python train.py --n_layer=8 --d_model=192 --n_experts=32 --experts_per_token=2 --d_expert=64 --d_shared_expert=128 --activation="swiglu" --moe_layers=[0, 2, 4, 6] --router_score="softmax" --normalize_top_k=true --routed_scale=1.0 --balance_loss=0.00201 --balance_bias=false --router_logit_norm=1.0 --router_bias=true --init_std_router=0.0125 --lr_router=0.00106 --n_head=6 --n_kv_head=2 --head_dim=32 --vocab_size=8192 --norm="rmsnorm" --norm_place="pre" --norm_eps=1e-06 --positions="rope" --rope_base=14700.0 --rope_fraction=1.0 --qk_norm=false --attn_scale=0.177 --tie_embeddings=true --parallel_block=false --init="uniform" --init_std_qkv=0.0306 --init_std_o=0.0 --init_std_up=0.0306 --init_std_down=0.0 --optimizer="adam_variant" --lr=0.00144 --beta1=0.9 --beta2=0.98 --weight_decay=0.094 --lr_head=0.00668 --grad_clip=0.5 --warmup_steps=283 --schedule="wsd" --decay_fraction=0.851 --decay_shape="linear" --final_lr_fraction=0.05 --batch_tokens=65536 --seq_len=1024 --doc_mask=false --train_tokens=439300000 --steps=6704 --dataset="wikipedia_en"
Below are experts of layer 2 (counted from 0) of a mixture-of-experts language model. Rows are named gate (a neuron's input weights, with its number), up (a neuron's input weights, with its number) and show model dimensions 0-191. Each number is 50 + 15 x the weight over its row's rms, rounded and kept within 0 to 99.
Before each expert's rows: "mostly gets" lists some tokens that are sent to it at least half of the time. This comes from a sample of Wikipedia text that the model never trained on.

# expert 16
mostly gets: " \"", "an", "er", "B", "f", "ar"
gate1:45 61 51 74 54 41 38 29 44 38 63 57 68 58 38 20 50 71 45 23 49 27 49 74 62 29 53 38 86 85 49 67 38 57 61 37 47 68 60 63 46 48 51 53 63 51 43 51 83 49 76 67 36 59 63 50 44 57 38 39 44 48 55 64 55 45 46 57 40 63 49 33 68 45 45 45 34 60 61 51 34 48 55 50 47 25 73 65 34 28 53 56 50 62 73 41 62 56 30 25 63 16 45 38 58 42 62 36 82 57 77 18 48 51 63 60 82 44 85 64 47 64 49 35 38 39 29 65 55 43 53 65 52 11 56 28 42 36 30 63 38 47 69 37 44 34 53 43 20 62 56 42 34 55 18 81 45 60 56 44 37 50 49 40 67 46 63 83 52 42 50 32 65 49 54 48 56 49 65 52 51 80 19 65 31 53 82 71 59 50 43 37
up1:50 41 44 56 45 53 38 34 21 54 23 67 61 60 66 45 88 54 63 58 29 35 59 47 56 29 61 59 52 65 36 58 53 57 38 43 52 56 62 34 40 67 69 75 59 60 57 52 34 45 38 49 35 41 59 42 38 53 64 61 35 49 32 54 49 50 59 57 40 70 33 40 36 87 64 75 44 39 50 58 28 40 18 63 60 34 16 51 53 16 53 36 74 55 50 58 35 51 33 46 46 32 39 40 78 55 57 12 49 56 45 30 61 29 25 54 69 44 60 55 51 30 31 30 48 47 38 70 58 32 63 51 67 47 71 27 34 55 02 56 53 38 39 25 59 54 33 42 39 53 60 69 52 53 37 72 31 32 22 39 46 31 46 19 91 57 40 35 69 51 25 57 44 37 32 59 45 31 54 44 79 54 46 56 25 68 57 43 53 52 52 56

# expert 7
mostly gets: " |", "mp", "ia", "lit", " rest", "gn"
gate4:45 60 41 65 34 53 46 54 20 17 61 62 61 33 62 44 65 52 37 61 43 61 73 46 34 23 31 63 76 59 39 17 63 68 55 74 44 56 42 42 59 46 28 99 73 69 94 47 72 56 63 44 65 60 47 32 65 46 59 34 36 56 44 33 39 42 37 34 40 66 31 56 69 65 68 40 48 32 58 47 59 59 37 56 49 63 74 72 67 66 46 56 34 34 45 86 43 39 67 68 73 47 55 46 73 67 61 49 37 59 47 26 45 49 54 48 52 52 92 40 28 42 54 47 40 49 44 69 53 51 33 60 73 39 60 31 65 38 71 63 60 44 66 34 53 68 47 30 52 71 35 37 53 54 44 53 41 38 26 80 42 40 39 58 57 65 54 77 57 57 28 61 32 45 42 61 48 64 51 43 31 28 48 63 50 59 20 45 73 54 58 49
up4:37 52 45 55 59 69 48 64 70 41 41 41 50 50 40 26 31 38 53 74 35 35 38 45 59 72 52 87 44 67 65 59 14 53 72 47 70 60 91 78 53 49 75 17 46 53 59 23 55 33 27 46 42 50 63 64 34 50 71 85 64 25 72 76 44 58 37 56 41 28 62 24 23 47 49 54 51 59 58 47 54 31 44 40 39 36 42 36 44 64 56 45 57 28 33 37 76 31 48 52 45 57 40 53 63 37 79 37 50 50 54 55 60 56 50 34 32 40 60 62 53 25 34 59 73 80 54 35 51 34 32 50 44 69 30 58 40 28 31 52 54 47 68 52 49 43 46 52 63 07 29 72 58 64 41 44 33 77 48 65 72 60 43 54 33 22 65 34 46 27 41 60 65 65 43 63 56 40 44 33 69 27 53 68 52 63 47 45 40 49 47 48

# expert 6
mostly gets: "t", "A", "m", " May", " October", " March"
gate0:66 39 29 65 50 16 60 75 40 68 59 49 52 50 32 46 53 50 37 64 71 31 14 47 58 56 33 75 48 67 29 58 55 54 79 40 53 45 30 58 32 44 26 72 23 46 48 47 50 28 20 34 62 29 69 44 35 71 64 68 35 39 49 43 35 15 26 57 59 52 56 65 73 72 65 54 41 37 60 42 57 63 32 47 27 60 67 48 30 57 21 46 65 55 95 43 44 43 53 45 35 62 28 67 27 29 73 45 70 40 70 40 53 39 45 38 37 31 44 54 49 56 57 48 66 66 43 61 50 63 67 62 68 71 37 59 51 77 42 39 75 46 49 70 55 40 44 44 62 56 60 32 70 27 54 37 45 40 69 33 42 49 46 33 62 61 64 47 42 38 80 59 81 61 57 49 58 54 65 40 35 68 36 60 31 60 62 45 59 17 42 57
up0:46 69 38 66 54 43 60 58 34 51 47 50 45 83 62 38 53 12 63 84 77 39 69 44 38 48 42 66 64 55 57 43 39 50 53 59 45 43 55 23 20 37 64 52 35 25 44 50 47 72 69 44 34 52 51 39 34 35 59 50 46 52 59 46 22 24 59 53 44 31 36 61 58 66 82 49 33 59 32 43 51 44 60 61 22 59 37 44 41 39 36 41 64 49 43 39 40 51 30 59 27 67 62 42 25 01 34 60 87 37 71 52 47 53 31 40 46 40 27 54 41 77 59 35 58 71 41 54 33 52 65 59 32 37 38 87 79 37 34 33 58 56 69 50 41 55 43 59 62 52 65 36 64 69 73 33 63 34 44 54 49 66 22 59 52 51 23 54 28 30 25 61 49 35 51 56 58 70 23 43 37 46 29 43 73 60 71 65 48 55 50 44

# expert 13
mostly gets: ")", "na", " /", "ra", "\n ", "la"
gate2:77 52 39 64 60 46 45 40 47 48 44 49 42 87 47 58 44 40 46 38 44 32 53 71 78 60 35 58 14 68 36 46 59 50 42 77 39 41 56 30 83 51 55 38 23 41 47 46 20 39 30 54 68 39 28 28 45 62 58 51 60 53 42 51 54 36 30 69 42 36 45 72 34 42 31 51 57 31 51 45 68 43 49 55 56 53 48 21 66 64 28 32 27 40 16 46 78 68 47 41 78 41 33 41 53 43 48 56 51 57 38 62 29 23 55 66 58 68 23 44 44 27 52 88 49 53 47 49 51 30 82 64 49 37 44 64 72 55 61 32 55 60 51 46 39 43 47 48 51 49 70 57 78 76 74 65 32 37 53 41 51 53 15 42 33 30 64 50 50 29 74 61 16 69 66 78 34 48 55 56 75 46 60 35 45 33 61 60 45 42 38 47
up2:53 50 35 85 51 75 71 46 41 68 47 37 77 58 29 40 63 62 87 67 88 62 57 49 66 30 29 31 53 67 56 70 64 27 51 54 59 68 73 36 46 28 42 33 50 16 53 49 47 36 62 14 31 58 53 49 33 58 52 61 44 54 37 60 24 48 54 46 51 67 69 44 32 36 36 64 32 30 45 30 50 62 41 71 95 52 58 48 38 35 63 55 22 28 57 55 53 74 42 61 53 44 59 49 49 59 61 73 71 61 40 51 31 40 20 84 57 65 35 38 52 62 33 68 60 61 50 38 37 32 56 49 44 47 66 63 44 39 53 40 64 45 50 49 42 33 37 44 43 35 51 48 34 32 55 72 46 24 32 67 48 69 21 60 36 46 62 38 40 42 38 50 41 51 57 64 51 63 89 64 47 61 58 60 48 72 52 29 60 80 52 50

# expert 3
mostly gets: "k", "N", "ion", " they", " R", "W"
gate1:12 16 68 58 68 59 73 65 61 47 50 44 53 36 52 38 54 79 67 43 59 61 13 69 48 66 47 72 60 48 57 54 72 39 56 37 51 54 27 22 26 32 50 47 60 29 42 38 44 57 82 65 55 47 50 50 57 32 36 20 24 25 63 73 69 54 36 51 78 66 56 51 58 54 51 54 49 48 73 53 79 67 37 52 34 30 45 32 69 42 54 34 69 56 56 40 57 72 85 42 51 36 67 29 60 23 19 59 60 51 53 51 86 48 44 74 69 60 67 64 42 63 53 64 41 57 77 48 46 60 24 49 64 61 79 51 65 35 46 60 43 37 67 14 53 13 50 57 38 62 51 56 39 49 53 33 39 72 55 51 31 45 49 52 48 57 59 50 28 42 33 66 60 57 44 54 42 58 70 50 64 61 51 57 59 70 44 55 64 39 67 32
up1:56 50 54 40 37 47 46 60 70 59 45 30 63 40 52 61 50 44 44 47 64 49 08 52 68 83 61 61 21 55 57 34 56 65 29 32 56 46 55 43 43 63 32 65 69 36 43 58 58 73 16 53 48 54 45 62 67 92 49 45 37 24 32 57 58 53 40 74 40 47 53 07 61 41 56 42 49 46 39 62 58 31 50 39 60 44 65 48 40 22 51 50 76 75 70 60 62 66 46 25 45 40 54 65 45 50 06 46 63 45 85 55 27 76 67 48 52 49 63 52 27 58 46 63 62 44 59 43 65 50 63 43 76 70 32 46 60 58 89 38 69 68 48 57 82 37 54 53 30 38 35 45 36 37 48 34 52 62 60 53 57 50 94 66 62 45 39 39 75 45 45 60 33 88 37 35 45 37 37 32 59 53 52 54 63 53 30 42 46 50 59 54